From a checkpoint of a small mixture-of-experts model trained on Wikipedia: a softmax router, 7031 steps.
Below are experts of layer 7 (counted from 0) of a mixture-of-experts language model. Rows are named router (the router's row for the expert), gate (a neuron's input weights, with its number), up (a neuron's input weights, with its number) and show model dimensions 288-335. Each number is 128 + 24 x the weight over its row's rms, rounded and kept within 0 to 255.
Before each expert's rows: a language model's description of what the expert responds to. This comes from a sample of Wikipedia text that the model never trained on.

# expert 17
What it handles: Biography infobox years. Final digits of years in infobox spouse and date lines like "(m. 1979)", "born", and dash bullets starting infobox fields such as "- Profession:".
router [119 113 189 156  96 153 160 156 106 134 121 128 120 146 143 102  91 136 108 139  82 143 143 140 134 155 136 150 162 137 142 169 136 141 114 134 126 125 140 151  76 118  94 118 151 156 169  90]
gate0 [156  94 159 139 146 136  97 147 146 106  45 130 101  76 101 154 140 153  92  98  99 119 141 136  67 118 125 143 155 106 109 131  93 152 104 136 118 112  96 139 152 168 132 161 172  56 123 134]
up0 [107 101 117 144 131 146  94 144 132 153  84 143  99  84 129 125 156 128  75 139 108 136 114 124  64 130 152 124 149 114 118 140 133 140 113 153 131 129  90 103 113 162 125 164 200  87 142 166]
gate1 [120 163 122 126 152 140 148  85 102 136  89 160 138 157 157 125  91 123 122 134 123 134 135  82 143 125 122 165 126 125 132 184  70 182 119 135 167 208 169 172 144 128 130 139 108 171 126 126]
up1 [155 174  85 135 150 159 114  90 168 161 123 141 168 140 138 128 113 178 185 154  99 147 122 161 134  94  64 120 158 142 114 121  96 112 137  75 113 132 125 151 136 148 141 114 139 140 137 118]
gate2 [176 165 148  85 133 112 112 162 178 124 143 182 144 156 105 128 103  91 148 134 150 105 156 125 132 116  94 137 141 113 117 135 104 172 106 147 143 114 105 107 124 140 151 130 107 119 149 106]
up2 [104 118 157 151 129 185 171 143 125 129 102  83 163 146 133 136 130 154 108 140  78 128 139 151 109 130 116 125 111 142 102 135 140 104 144  93  87 124 134 139 109 137 148 144 141 131 126 133]
gate3 [116 129 133  84 109 131 101 101 163 140 108 135 136 147 140  96 164 154  95 108 101 121 120 148 101 116 107 138 109 141 111 161 120 107 174 121 110 150 106 163 138 118 125 103 109 107  91  99]
up3 [189 155 121  96 111 137 166 124 151 139 133 144 119 139 160  80 167 146  87 109 122 115  81 114 109 127 139 165 122 109 147 155 106 114 180 135 123 170  88 137 152 156 102 155 109 123 154 154]
gate4 [ 99  98 129 135 130  99 113 119 128 143 135 127 192 132 166 104 100 142 153 136 155 106 158  91 123 127  98 125 183 118 140 143 119 107 177 118 161 154 116 141 125  89 106 131 121 101 109 115]
up4 [131 146 126 137 134 144 144 120 159 145 133 154 176 157 170 126  81 180 154 140 145 126 169 122 139  89  88 114 160 119 113  86 134 114 188 121 145 141  96 107 111 103 137 164 136 142 145 127]
gate5 [175 118 131 119 137 116 163 142 146 120 146  67 111 168  85 156 104 143  90 126 160 116 132 151  96 121 110 121 136 102 106 139 123 139 183 135 126 134 145 136 157 124 130  98 129 115 120 136]
up5 [159 119 139 129 157 176 158 130 113 117 136 149 138 169 131 139 123  79 127 107 106 106 157 152 134 156 123 138 153  94 134  98 113 157 159 101 132 122 159 127 120 113 141  96 106 124 126 123]
gate6 [138 132 151 131 117 121 112 101 183  81 104 114 115  89 140 128  96 124 130 127  88 127  82 150  82 140  93 159 107 165 145 162 106 171 118 113 149 106 121 137 133 122 146 151 130 139 121 138]
up6 [103 124 107  64 147  95 123 148  99 135 138 144 146 174 139 124 115 164 138 137 158 136 155 128 131  88  96 158  92 127 101  94 167 139 126  89 137 137 169 117 152 115 135 105 106 159 157 132]
gate7 [ 74 129  65 108 141 111 144 121 117 145 159 103 156 146 149 203 100 114 155 110  88 147  86 214  76 119 129 157 151 104 112 121  98 144 182 124 134 167 133 144 141 150 111 145 127 140 160 156]
up7 [142 123 108 154 121 102 145 180 135 169 168 153  71 108 150 153 135 137 132 130 128 158 129 146 165 115 123  95 132 121 119 116  92 143 118 120 147 155 118 153 136 135 126 157  91 126 106 118]
gate8 [153 118 109  83 136 178 111 102 139  94 119 141 116 113 160 162 150 111 145 188 126 152 133 134  80 106 129 147 110 135 106 139 118 152 121 151 130 156 120 122 136 115 180 126 136 106 123  96]
up8 [117 130 166 115 152 108 107  90 115 134  81 108 135  97 116 128 130 106 144 139 148 175 124 167 130 136 109 116 131 146 151 104 110 133 139 133 187 130 171 118 114 149 129 128 133 137  94 129]
gate9 [144 119 125 136 137  97  88 154 103 133  89 149 122 125 125 115 114 161 147 103 139 131 109 136  92 108 141 125 155  91 118 104 155 116 108 189 134 123 178 150 164 130 147 125 111 106 144  99]
up9 [128 130 108  92 157 141 161  98 160 101 167  87 114 123 108 148 102 119 117 123 124 129 174 107 141 142 111 130 118 151 142 142 108 132 143  81 167 140 119 144 113 105 132  97 154 131  92 166]
gate10 [101 132 155 145 107 143 122 122 140 139 130 116 120 111 142 151 129 133 149 123 117 147 150  54 147 141 105 135  87  85 132 117  91 123 135 106  89 124 126 100 115 135 104 158 170 128 109 128]
up10 [130 148 161 149 120 160 129 120 134 130 132  98 139  97 102 146 144 127 132 157 122 125  60 148 174 135 125 149  89 136  97 124 114  91 132 115 130 138 107  89 105 118 137 164 119  97 125 132]
gate11 [182 179 118 157 125 112 124 104 154 158 135 114 123  93  95 143 137 121 142 117 111 155  96 111 126 124  92 150 151 162 105 145 128 156  71 123 137 144 149 133 154 130 130 115 123 123 147  91]
up11 [106 130  84 128 123 135 121 158 113 124 155 117 131 151  90 141 110 104 109 138 138 178 165 108 118 102 147 134 134 122 133 128 140  96 134 145 128 108 122 112 131  94 130 113 124 121  97 136]
gate12 [147 128 125 151 157 105 183 140 161 109 143 132  82 128 125  84 141 129 126 112 114 121 166 170 186 126 147 129 148 119 150 122  79  95 125 121 135 149 135  93 137 119 133 100  74  85 152 154]
up12 [124 130 129 102  97 128 135 129 140 128 126 114 116  82 154 106 113 145 145 138 141 136 176 126  83 107 125 177 111 170 105 152 155 184 131  99 178 174 119 169 139 136  91  99 143 156 127 108]
gate13 [108 117 117 123 122 143 128 120 155 140 154 109  73 162  91 173 134 128 131 116  95 104 166 131 139 165 101 135  81 130 112 135 163  99 132  94 182 131 112 169 115 102 141 117 139 146 135 126]
up13 [155 142 100 134  84 132 147 179  83 139 158 159 127 127 120 117 136 113 166 116 113 124 145  78 117 123 102 132 116  71 171 150 102 114  95 121 117 118 117 122 134 162 119 109 126 141 134 135]
gate14 [145 111 148 112 144 144 109  80 150 127 121 130 110 102 154 134 126 121  94 134 150 116 108 137 124  97 118 131  95 149 134 112  94 150 130 131 176 170 131 137 158 107 120 120 119 129  91 152]
up14 [105 116 106 132 117  62 100 138 110 135 108 115 136 175 135 109 143 102 117 103  94 141 153 112 149 159  96 164 141 166 118 112 125 158 133 150 121 115 133 109 157 164 157  91 148 137 189 121]
gate15 [164 160 154 143 110 124 174 147  93 147 151 113  85 162 143 130 117 123 167 152 130 160 105 116 159 132 100 130 139 105 129 121 126 145 144 134 131 169 104 135 161 147 144  63 138 132 117 121]
up15 [ 77 134 101 147 120 142 137  73 129 108 174  92 123 139 129 123  86  44 137 131 133 162 104 121 110 147 142 128 149 140 117 114 140 115 148 113 100 142 113 123 141 115  89 136 125 145 143 114]
gate16 [133 161 138 167 154 120 151  91 194 115 152 154 171 138 135 103  99  88 133 145 120 126 106 170 160 120 131 140 160 159 109 146 169 154 112 131 139 125 170 166 147 100  75 131 151 112 116 145]
up16 [112 116 123 111 118 134 131 152  64 114  97 105  83 149 127 156 111 121 160 137 137 116 173 117 103  99 111 124 125  88 116 116 101 123 140 130 110 150 104 106 139 104 177 100  95 128 114  66]
gate17 [130 122 132 109 139 170 112 123 136  66 141 152 112  98 147 138 149 145 134 119 128 150 122 112 154 128 123 131 136 121 139 167 165 149 208  93 134 112 161 151 146 176  77 117 135  92 119 162]
up17 [152 132 135 102 137 185  76 109 150  98  97 155 146 109 121 168 178 133 129 160 148 121 144 110 116 156 135 147 172 125 136 169 162 166 157 109 121  80 130 129 134 163 104 119 157 125 139 140]
gate18 [138 154 135 131 136  87 153 113 143 122 143 116 101 138 119 119 134 144 140 149 115 121 135 122 139 116 103  88 113 164 149 104 100 146 115  91 107 177  82 133 113 126 115 106  81 118 115  85]
up18 [131 145 140 115 122 115 143  99 131 124 140 121 111 150  84 121 119 144 141 165 153 149 139 153 120 103  90  93 158 139 201 125 190 159 133 111 132 159 117 159 163 134 144  59 110 133 158 104]
gate19 [172  88 128 124 131 121  89  90 131 112  88 105 100 139 144 136 141 118 114 151 197 109 142 131 130 101 119 128 143 120 135 126 134 102 103 173 151 130 110 137 140 123 106 144 134 172 127 137]
up19 [131 135 107 137 148 117 129 110  93 118 134 140  94 148  93 183 146 153 150 115 124 127 106 118 149 119 113 172 151 138 146 122 127  80 133 112 139 139 136 173 115 155 121 132 139 156 104  99]
gate20 [135 110 137 121 126 107 136 118 122 111 160 158 139 147 142 115 147 157 127  91 153 109 131 118  97  95 125 166 131 116 139 153 128 192 103 144 164 151 153 114 124 104 115 201 127 162 143 130]
up20 [151  87 166 117 108  76 120 135 118 136 111 135 134 182 160 137 138 106 110 118 124 160 142 123 123  84 137 138  87 104 151 114 120  94 137 160 137 104 121 103 118  98  87 181  83 173 100 116]
gate21 [147 112 136  95 145 111  75 127 138 112 134  97 129  70 111 146 125 131 142 165 148 131 107 148  84 137 101 120 139 147 130 156 152 143 103 168 142  92 153 110 147 150 132 151 124 100 110  78]
up21 [ 75 142 156 120 121 140 124 132 133 109  98 154 133 109 111 127 129  90  96 124 117 153 140 130  98 152  94 122  90 148 162  95 107 142 135 172 166 138 118 145 114  92 125 138 142 129 151 117]
gate22 [ 93 108 122 145  99 129 102 162 149 123 129 156 110 103 117  95 110 100 145 208 118 117 125 112 123 157  86 121  86 100  97 168 157 101 154 130 131 118 153 112 140 112 103 171 155 130 114 120]
up22 [108 108 157 150  95 163 110 123 135 141 137 157 191 119 112 131 129 123 147 148 139 125 154 108 136 153 104 136 109 118 138 190 152 151 166 125 109  99 153  98 148 115 123 158 118 148  79  73]
gate23 [137 116 136 139 183 105 115 132 109 134 118 197 124 111 162  97 139 103 154  96 150 160  89 141 123 114 132 147 158 172 117 128 104 100 130 106 104 168 127 142 142 116 114  93 136  92 144 157]
up23 [124 163 111 117  73 144 185 119 122 117 153  91 150 142 127 137 121 132 114 176 112 102 162 118 126 154 116  98  94  78 123 119 148 143 149 160 155  86 147 114 148 142 134 149 110 176 131 100]
gate24 [140 109 103 136 124  81 115 145 136 154  97 168 133 149 115 141 144 125 168  83 151 126  78 121 180 119 105 100 124 133 145 136 148 121 162 118  70 138  76 126 130 133 129 134  97 135 115 144]
up24 [101 103 104 155 104 141  96 135  98  93 100 110 115 121 139 137 115 147 160 147 116 141 132 134 118  94 133 146 110 146 105 136 163 138 117 133 126 148 120 165  95 104 128 154  84 103 153 120]
gate25 [159 100 100 107 167 220 111 140 103 107 128 130 140 140 137 148 116 133 132 130 218 161 139 161 113 138  97 132 118 139 136 181 137  96 133  93 150 116 132 171 131 122 127 109 100 100 133 135]
up25 [162 116 114 110 155 150 118  94 154 131 125 123  77 146 118 119 165 143 137 138 140 104 179 114 144  83 148 126 102 133 122 194 138  94 135 155 124 103 123 158  98  93 137 128 114 104 113 133]
gate26 [142 125 114 146 108 122  96 149 117 156 117 150 103 129 139  98 114 122 103 134 140 144 153  95 170 131 109  66  67 150 166 136 131 142 116 123 119 113  91 110 142 127 122  92 135 133 114 103]
up26 [126 134 143 129 121 118 110 175 112 143 165 169 109 155 188 112 138 150 134 176 114 102  92  89 154 158 138  93 117 124 118  74 109 131 126 161 161 105 114 158 116 145 150  90 123 112 128 149]
gate27 [151 114 144 125  96  99 110 132 109 139 143 134 149 143  74 155 149  98 141 114 145 103 117 160 147 148  55 125 149 123 122 101  80 123 152  94 136 135 146 120 126 138 110 163 117 125 154 107]
up27 [146 115 152 119  81 125 140 112 116 106 141 142 123 142 122 130 103 133 105 133 144 162 104 160  97 136 103 111 101 151 166 104 113 124 127 119 139 134 134  86 129 131 148 106  89 135 128 131]
gate28 [147 108 119 133 148 157 114 172 139 148 139  99 134 180 166 185 118  98 115  91 123 124 149 166 158 153 115 124 108 148 144 125  61 117 158 130 161 137 103 140  97 127 132 132 147 151  82 163]
up28 [123  96 130 152 129 102 142 138 139 119  91 112 148 112  92 101 143 169 113 193 104  86 122  98 146 100 145  75 135  71 103 127 134 108 103 126 138  71 107 137 146 138 148  97 154 103 145  92]
gate29 [159 110  94 128 173 161 135 170 126 138 120 120 144 130 107 106  91  81 136  88 145 160 157 132 163  89 112 127 122 118 128 149  86 139 108  99 132 107 160 106 140 106 156 159 139 152 130 152]
up29 [137 135 144 157 114 154  96 111 135 116 128 122 149  84 131 127 126 132 136 167 141 167 116 101 131 111 142 125 138 143 153 111 141 165 143 168 106 145 138 142 119 119 144 121 143 135 176 126]
gate30 [ 91 115 105 142 105 130  90 114 195 141 102 106 104 154 114 136 157 115 154 108 118 124 153 107 175 142  92  95 170 161 170 114 154 124 134 100 108  96 145 163 112 105  66 127 156 124 122 133]
up30 [111 156 101 114 137 165 111 114 119 142  99  83 134 169 139 145 146  74 121 133 140  90 147 129 156 139  85 155 150 127 121  85 126  92 130 129 122 139 133 135 107  93 140 150 138 143 133 135]
gate31 [141  70 152 113 135  84 123 111 101 129 146 110 132 137 138 135  88 148 124 164 175 151 120  94 134 155  96 122 153 158 116 126 122 131 180 137 143 153 151 135 161 125  89 120 132 131 151 117]
up31 [152  76 155 158 123  97  96 124 155 111  88 109 108 153 153 114 100 164  97  85 147 145 131 133 129 119 133 119 130 131 116 131 158 145 172 139 156 133 131 126 165 112 123 122 164 115 144 148]
gate32 [136 118 144 144 133  94 140 133 154 128 148 127 120 166 119 165 183 106 144 107 143 110 150 118 125 143 111  93 148 113  99 102  88 105 123 155 136 133 109 140 145  98 161  87 102 100 114  89]
up32 [136 149  87 135 150 134 143 122 124 122 141 106 146  93 158 120 103 125  92 143 112 141 146 114 107 105 139 149 130 111 151 164 128 137 159  92 112 125 169  76 122 158 100 185 151 153 116 138]
gate33 [130 130  59  81 130 116 131 114  95  88 100  81 173 118 143 170 145 120 152  92 150 144 132 115 104 109 114 177 129 105  94 162 111 144 105 128 136 104 126 132 127 161 164 138 120 130 123  95]
up33 [ 95  92 131 143 104 155 169 122 130 147  98 135 132 127 159 107 112  89 123 192  81 121 140 103 110 123 140 105  96 152 135 130  86 147 149 113 161 109 147 181 140 136  95 141 145 131 107 103]
gate34 [109 156 124 128 123 154 125 117 115 128 149 130 116 132 123 118 150 154 145 151 141 101 136  98 140 120 109 122 144 121 111 107 176 162 149 155 166 171 166 148 165 121 149 147 112 139 150  91]
up34 [143 127 115 119 138  94 118 135 128 130  72 113 129  98 180 133 105 119  97 112 145 149  88 148 137 157  93 162 109 142 141 176  84 114 129 137  97 112  92 140 120 156 133 142 167 117 110 126]
gate35 [118 114 152 111 105 131 147 112 117 107 154  85  49 115 147 130 128 120 144  83 136 135 130 154  92 103 105 108 141  89 107 147 142 107  98 102 123 114 147 161 153 107 114 169 104 119 135 115]
up35 [101 185 139 156 119 136 125 139 122 104 129  93  82  98 138 158 178 108  79  79 142 122 146 135 145 136 137  76 168 114 130 123 163 112 136 116  99 129 161 132 112 136  91 140 133 127 146  99]
gate36 [142 121 123 152 143 135 125  89 114 105 126  93  64 113 127 162 165 129 137 121 113 123 118 145 111 116 111  87 149 146 105 109 149 105 138 170 139 117  90 133 158 102  87 142  88 111 118 125]
up36 [157 129 118 198 139 134 117 121 140 120 143 137  83  89 129 129 151 138 187 116 135  96 116 153 138 158 126  95 102 137 153 138 110  88 128 163 117 115  89 111 128  88 140 124 118  94 100 153]
gate37 [141  92 142 162 138 169 112 151 128 155  83 158 133 134 131 139 140 139 121 125 145 144 148 105 112 134 138  95 131 129 157 106 123 149 139  77 150 130  90 121 109  87 140 109 144  90 139 128]
up37 [ 94  98  98 123 119 119 127 127  85 111 153 165 135 162 176 137 138 126 119 132 134 165 132 125 142 147 122  88 133 148 112  65 110 120 113 137  82 169 139 149 139 117 161 101 114 151 167 123]
gate38 [166 164 167 157 132 103 104 126 136 126 113 148 122 141 108 109  88 133 132 153 139 116 132 139 155 118 120 148 101  97 156 144 149 128  99 128 113 126 135 103 153 104  90 130 163 130  96 149]
up38 [105 104  74 124 157 138 163 120 132 143  85  83 134 100 140 161 161 128 100 103 114 120 105 119 108 170 116 123 168 198  90 122 107 138 151 121 129 138 100 109 117 134 140 119  90 124 124 103]
gate39 [158 108 100 153 124 148 125 113 155 125 141  80 116 180 152 112  97  80 136 124 113 129 137 122  96 104 109 139 145 154 140 138 127 123  83 111 129 134 123 129 152  91 145 135 141  99  75 105]
up39 [143 106 205 106 132 125 111 127 122 119 139 110 178 119 109 157 120 127 103 114  77 117 141 109 122 163 140 101  99 106 154  88 143 154 152  98 138 101 135 120 136  77 114 141 105  81 153 132]
gate40 [185 128 152 129 125  95 119 132 156  85 113 121 152 130  94  97 139 129 125 148 100 109 123 122 144 171 148 114 114  90 146 160 114 135 134 145 143 141 126 125 137 119 157 145 133  85 148 160]
up40 [151 151 110 167 124 169 185 121 101 144 171 155 102 167 116 153 132 121 126 123 159 167 133 129 130  69 110 118 151 156  81 103 132  97 103  94  72 132 118 134 134 128 114  76  97 125 118 121]
gate41 [124 110 145 111 112 153 117 113 154 157 156  95 160 129 138 173 125 105 136 126 140 119 115 154 137 161 106 154 142 113 129 152 123 150 159  94 139  97 153 108  96 116  92 127 159 121 104 132]
up41 [165 139 135 155 142  91 123 133 152 130 145 114 112 143 116 125 151 154 146 143 137 129 125 114 166  99 156 124 134  88 128  80  95 104 167 111 145 103  93 128 135 120 142 104 105 133 155 161]
gate42 [126 129 115 120 149 145  97 133 142 153 153 120 134  77 152 181  84  99 132 148 165 142 126 136 133 127 163 134 126 132 112 146 108 146 113 120 123 131 147 140 153 125 162 109  90 140 140 105]
up42 [142 176 121 137  92 130 136  91 131  96 138 109 135 141 158  88 147 162  75  96 117 135 127 111 111 102 110 129 136 141 145 116 142 119 172 154  98 178 116 114 100 128 131 146 167  97  78 123]
gate43 [139  89 134 140 131 120  95 124 139  90  97 118 159 142 137 125 138 144 192 169 104 154 124 121 128 146 122 158 165 129 114 153 141 135  94 101 141 112 139 142 172 118 127 107 122  99  94 169]
up43 [102 141 150 139 138 177 183 133 138 122 103 108  98 123  68 140  97 117 167 152 155  94 133  87 123 129 132 142 147 110 134 125 113 102 132 152 141 139 141 132 123 148 123 127 103 125 139 179]
gate44 [158  86 120 114 100 157 129 146 136 121 116 131 120 126 153 143 136  90 111 182 141 144 149 157 123 165 186 143 117 126 121 116 101 152 122 103 141 127 119 112 129  87 122 145 120 135 106 143]
up44 [102 154 113 160 185 161 142 118  99 107  72 136 122 180 105 135 100 123 169 140 111 145 135 143 110 164 151 144 122 133  90  91 108 129 129 106 143 110 112 111 138 140 133 137 125 140 165 142]
gate45 [ 96 135 154 143 170 108 117 146 138 136 129 115 164 161 165 157 119 135 159 105 140 130 120 104 108 118 116  92  80 143 125  85 158 100 139 136 131 158 114 117 127 115 138 111 123 118 140 158]
up45 [139 122 136 147 134 126 115 126 144 119 156 107 126 133 120 163 102 140 145 115  82 118 105 160  88 125 155 104 115 134 148 120 151 149 125 134 128 109 109 139 138 168 143 131 152 116 122 154]
gate46 [153 104 131 137  88 112 142 145 125 131 106 132  96 125 137  96 115 145 117 128  98 161 113 108 124 101 134  81 156 117 147 122 146  64 134 108 131 135 109 109 139 109 168 115 139  89 149 156]
up46 [145 108 116 139 105  83 116 129 106 146 157 107 124 117 139 134 114 129 161  79 117 109 130 103 136 133 115 131 111 129  56 133 134 138 127  93 158 141 132  95 111 148 102 114 139 124 123  87]
gate47 [136 127  99 127 154  61  88 138 130 140 171 156 115 132 178 102 134 133 161 120 149 145 125 100 108 131 138 139 124 118  79 157 131 162 153 132  88 118 130  97 149 159 114 110 152  99 115 126]
up47 [109 126 118 197 165 155 111 142  85 128 124 126 106 103 109 129 105 117  56 176 162  73 121 131  60 141 120 135 122 120 150  92 136 121 124 125 160 124 128 158 133 111 141 124  83 111 144 138]
gate48 [126 152 121 117 151 124 138 102 119  88 159 111  88 140 137 124 147 140 119 114 128 153 103 157  93 129 104 120 127 153 114 137 147 163 171 121  98 162 123 153 115 106 101 110 158 132 127 122]
up48 [150 123  85 124 139 112 118 163 109 159  69 131 144  86 104 130 112 125 130 117 122 101 144  58 168 107 137 139 140  82 138 127  89  90 100 186 135 118 138 133 144 139 144 140  92 117 122 136]
gate49 [105 130 123 129  80 144 135 151 131 129  98 166 106 105 114  82 135 193 141 101 113 101 139 120 181 127 140  86  99  84 127 134 139 127 152 182 138 148 122 101 133 109 145 158 132  98 132 155]
up49 [ 85  97 124 137  92 145 132 126 139 104 107 131 106 132 159 108 163 125 120 131 143 126 141 115 148 147 140  89 164 110 125 106  71 123 134 128  93 130 180 114 152  90 131 125 114 150 174 122]
gate50 [151 127 111 143 112 162 107 158 140  84 156 159  78 183 152 152 134 107 148 107 102 125 119 159 111 128  95 149 117 110 117 115 138 146 128 109 136 121 107 166 109 138 126 153 129 130 149 113]
up50 [147 124 142 114 160 112 117 100 132 149  72 113 179  89 159 110 148 174  99 112 123 101 146 113 142 101 155 136 162 123 139 139 106 101 143 100 164 158 148 117 148 135 109 150 138 128 115 148]
gate51 [103 162 105 103 133 126  81 112 113 123 124 113 126 123  86 173 144 125 136 110 140 132 152 131 149 110 131 126 141 118 154 102 134 102 121 116 111 124 106 140 136 149 106 127 129 132 155 128]
up51 [145 141 119 166 116  93 149 174 159 121 114 133 125 125 191  49  92 119 121  91  91  90 120 115 111 145 141 117 114 128 104  95 169 155  93 139 163 127 138 109 135 108 134 119 103  96 119 163]
gate52 [143 118 123 138 112 150 135 123 134 124 139 128  96 132 150 153 166 101 110  75 140 110 158 128 128 126 145 107  82 100  95  95 117  72 183 127 113  92 184 146 139 160 144 107 132  99 122 103]
up52 [121 178  71 144 123 111 133 177 136 126 128 105 169 113 111 122 134 108 143 127 182 122  97  99 165 157 141 115 147 121 173 199 131 120 153 124 130 135 101 136 148 146  89 135 122 145 125 135]
gate53 [199 118 173 122 134 170 109  92  98 108 138 113 127 175 138 105 129 148  94 112 144 130 130 142 115 112 134 115 115 144 132 133 101 126 173 150 141  96 117 131 139 115 123 116 168  98 133 104]
up53 [109 114 147 114 105 174  91 119 117 121 113 116 144 143 120 110 114 105 138 143  80 125 158 127 117 138 136 151 137 188 135 130 149 138 108  90 143 135  68 167 133 134 118  96 114 126 162 115]
gate54 [142 140  92  87 127 138 121 128 193 124 140 126 134 124 167 113 164 138 105 130 135 141 108 119 118  96 105 121  98 116 104 149 119 158 172 149 140 156 137 164 155 134 164 118 126 152  99 149]
up54 [148 103 145 114 157 104 124 155 146 117 103 127 106 132 118 139 127  96 146 165  92 115 141 133 151 139 124 128 116  92 135  93  92 109  76 141 126 122 131  94 120 110  94 138 118  83 162 128]
gate55 [133 123 137 124 123 124  83 101 174 116 114 113 135 123 123 116 148 132  98 151 122 110 108 126 109 124 126 122 105 142 144  89 141 129 181 113 149 132 168 142 114 114  88 162 125 138 102 142]
up55 [124 119 138 152 127 152 140 135 151 129 117 116 143 106  89 164 122  98 181 128 168 119 133 119 136 116 151 144 142 117 108  80 159 128 122 130  97 145  98 137 126 130 150 104 113 112 147  92]
gate56 [ 89 106  95 137  98 106 121 110 155 107 145  49 134  98 120 150 103 124 109 125 106 119 117 164 144 179 127 152 136 150 147 108 149 105 119 142 107 171 144 183 126 117 120  90 117 143 158 157]
up56 [139  84 111 111 119 127 168 131 135 111 153 127 158 157 120 122 139  91  78 104  85 127 148 203 126  84  94 140 101 138 150 108 117 156 133 143 128 149 108 126 120 102 137 114 146 140 168 137]
gate57 [135  90 106  66 153 118 159 122 148 103 145 150 148 108 149 157 131 117 114 141 146 106 147 101  84 155 158 139 135  83 146 122 134 153 140 144 114 145 130 172 182  67 149 165 142 145 123 105]
up57 [110  85 113  96 182  79 160 153 144 149 169 147 148 102 147 152 135 124 109 116 117 132 183 118 140 125 128 110 114  94 163 121 145 121 100 106 119 149 124 148 145 114 154 145 166 155  90  92]
gate58 [187 136 156 156 148 106 136 134 161 126 125 137 112  97 134 129 125 136 144 107 124 156 132  87 113 158 123 131 120  95 104 116 132 132 148 177 192 104 135 107 138 104 123 114 109 143 103  90]
up58 [110 122 139 165 138 104 127 124 130 153 138 116 122 101 154 158  89 153  90 136 130 167 152 147 155 136 161 113 118 138 120 127 117  83  88 117 135 131 172 152 120  99 149  85 176 138 142 152]
gate59 [115 145 104 119 106 147 102 134 173 153 139 113  97 138 133 151 119 151 106 137 128  94 161 153 136 101 132 155 151 106 177 139 104 160 110  87 141 115 145 146 140 119 130 140  87 144 132 124]
up59 [134 126 143 118 152 169 157 119 126 139 121 171 128 142 118 119  97 139 120 123 141 150 148 137 105 103 127 149 146 120 106 170 168 120 161 120 141 170 140 116 182 127 125 159  82 133 118 136]
gate60 [141 118 111 122 151 133 174 128 170 139  93 129  99 163 144 131  67  78 127 126 152 113 163 172 127 124 112 148 133 120 147 119 148 118 147 111 151 122 134 172 128 102 102 148 135 150 145 135]
up60 [125 107  97  97 141  92 139 143 166 122  76  87 116 133 155  86 115  97 108 114 140 106 170 150 126 124 129 113 180 118 143 144 147 120 146 140 140 138 155 149 121 104  96 155 148 154 156 174]
gate61 [ 82 115 165  98  83 139 130 116 128 150  96 162 155 182 160 125 126 124 135 159  84 131 160 116 127 122 148 127 117 185 130 130 183  94 161 161 108 131 131 164 131 155 116 160  78 125 127 188]
up61 [ 99 113 152 113  94 140 167 111 124 129  87 144 118 131 173  89 120 121 172 191 117  89 128 130 128 147 135 151 110 166 155 154 173  86 137 164 118 121 149 133 118 159 131 147 102 146 116 178]
gate62 [ 95 169 124 102 160  81 120 147 105 126 125 144 155 129 105 126 134 146 135 122 144 164 168 131 121 133 115 124 180 121 109 148 141 115 163 146 161 107 118 129 193 121 122 121 158 110 118 119]
up62 [124 167 158 119  79  85  99 137 127 130 111 138 197  95 116 112 103 171 108  99 127 156 165 113  90 118  90 142 137 120 116 160 176 112 157 134 169 136 121 159 164  97  96 137 158  77 144 116]
gate63 [153 122 148 124 137 116 105  71 123 128 146 124  97 130 115 204 152 131 156  97 125 105 105 149 104 186 106 127 127 157 125 136 107 144 132 117 103 156 149 128 177  99 134 118  96 142 128 110]
up63 [135  91 103 120 125 153 190 206 139 138 136 110 170 117 124  79  82 139 100 152 145 149 164 103 135  83 146 147 121 118 166 124 128 120  96 125 136 132 121 139  99 133 120 123 130  90 127 129]
gate64 [143 123 151 147 147 115 132 150 129  92 124  95 100  90 133 113 137 117  81 141 126  97 124 101 114 130 130 111 143 106 164 123 107  95 130 102 155 146 133 159 112  98  79 129 101 104 118 121]
up64 [145 131 113 120 121  87 118 108 109 169 123 140 124 130 122  87  80 160  98 110 127 122 120 119 134 114 120 110 122 139 143 136 142 154 148  92 153 136 121 127 133 130 106 151  88 139 109 148]
gate65 [144 135 125 125 171 122 109  90 170 122 134 147 140 163 138 141 113 128 124 101 136 119 117 101 120 127 124 126 147  62 131 132 151 104 132  97 143 144 117 127 132 135 129 125 138 134  96 178]
up65 [109 119 152 140 123 117 129 139 140  91 157 140 141 128 120  73 198 134 132 117  83 104 154 145 126 117 149 125 107 145 112 121 144 156 146 142 141 126 134 112 112 106 121 103 142  81 153 108]
gate66 [134 148 117 100 147  80 161 161 145 145 152 137 119 126 120 134 114 120  95 119 114 150 127 153 139 130 133 127 131 137  90 118 150 144 169 172 119 172 149  88 178 124 160 101 102 128 135 155]
up66 [106 147 130 103 145  93 151 147 120 142 133 150 148 158 119 124 102 116 103 134 132 141 119 140 141 103 137 108 120 133 101 142 147 153 165 148 116 138 141  81 160 120 149  93 118 141 149 143]
gate67 [157 156 135  97 146  77  82  78 119 117 119 101  91  99 120 154  86 145 140 116 135 145 126 129 149 139  85 135 112 133 151 144 137 124 135 135 123 114 136 153 147 100 115 105 148 142 128 142]
up67 [111 108 117 157 129 150 143 171 136 144 159 147 148 163 149  94 135  99 117 110 128 127 138 132  95 110 140 111 156 134 100  99 134 122 161 130 152 153 115 135 128 154 124 148 110 106 120 138]
gate68 [140 105 115 131 141 125 134 143  97 107 146 121 145  93  83 128 122 127 132 127 112  87  93 139 121 172 160  93 127 125 117 103 149 134 144 133 143 153  96 131 165 119 103 110 123  91 104 147]
up68 [123 185 173 134 176 145 171 107 160 115 141 130 140 150  97 101 114 151 106  89 102 150  79 136  76 112 103 108 125 117 161 169 143 122 108 128 157 117 148 123 167  79  86 126 136 179 190 158]
gate69 [156 151 106 125 165 122 138 142 146 163 121 144 128 110 130 103 131 180 152 149 139 126 137 106 137 114 116 132 101 122 156 136 118 134 147 196 121 118 150 129 127 150 100 132 111  94 128 115]
up69 [136 150 149 143 124 149 141 103 172 128 119 164 146 124 163 130 121 140 122 168 140 119 114 129 141 133 120 123 102 126 135 118 128  83 135  96 166 143 148 121 135 159 116 142 154 144  97 177]
gate70 [116 103 164 118 115  91 121 156 147 153 139 134 142 106 167 138 135 129  89 132 113  96 124 135 121 167 149 115 136 104 117 155 107  84 134 149 136 145 104 102  99 112 112 105 145 129 108 128]
up70 [108  99 142 134  94 165  99  91  86 137 180 103 137 107 170  96  99 157 124 107 169 120 151 139 107 135 155 140 155 164 154  83 101 133 148 130 158 132 106 140 118 142 146 110 152  90 147 164]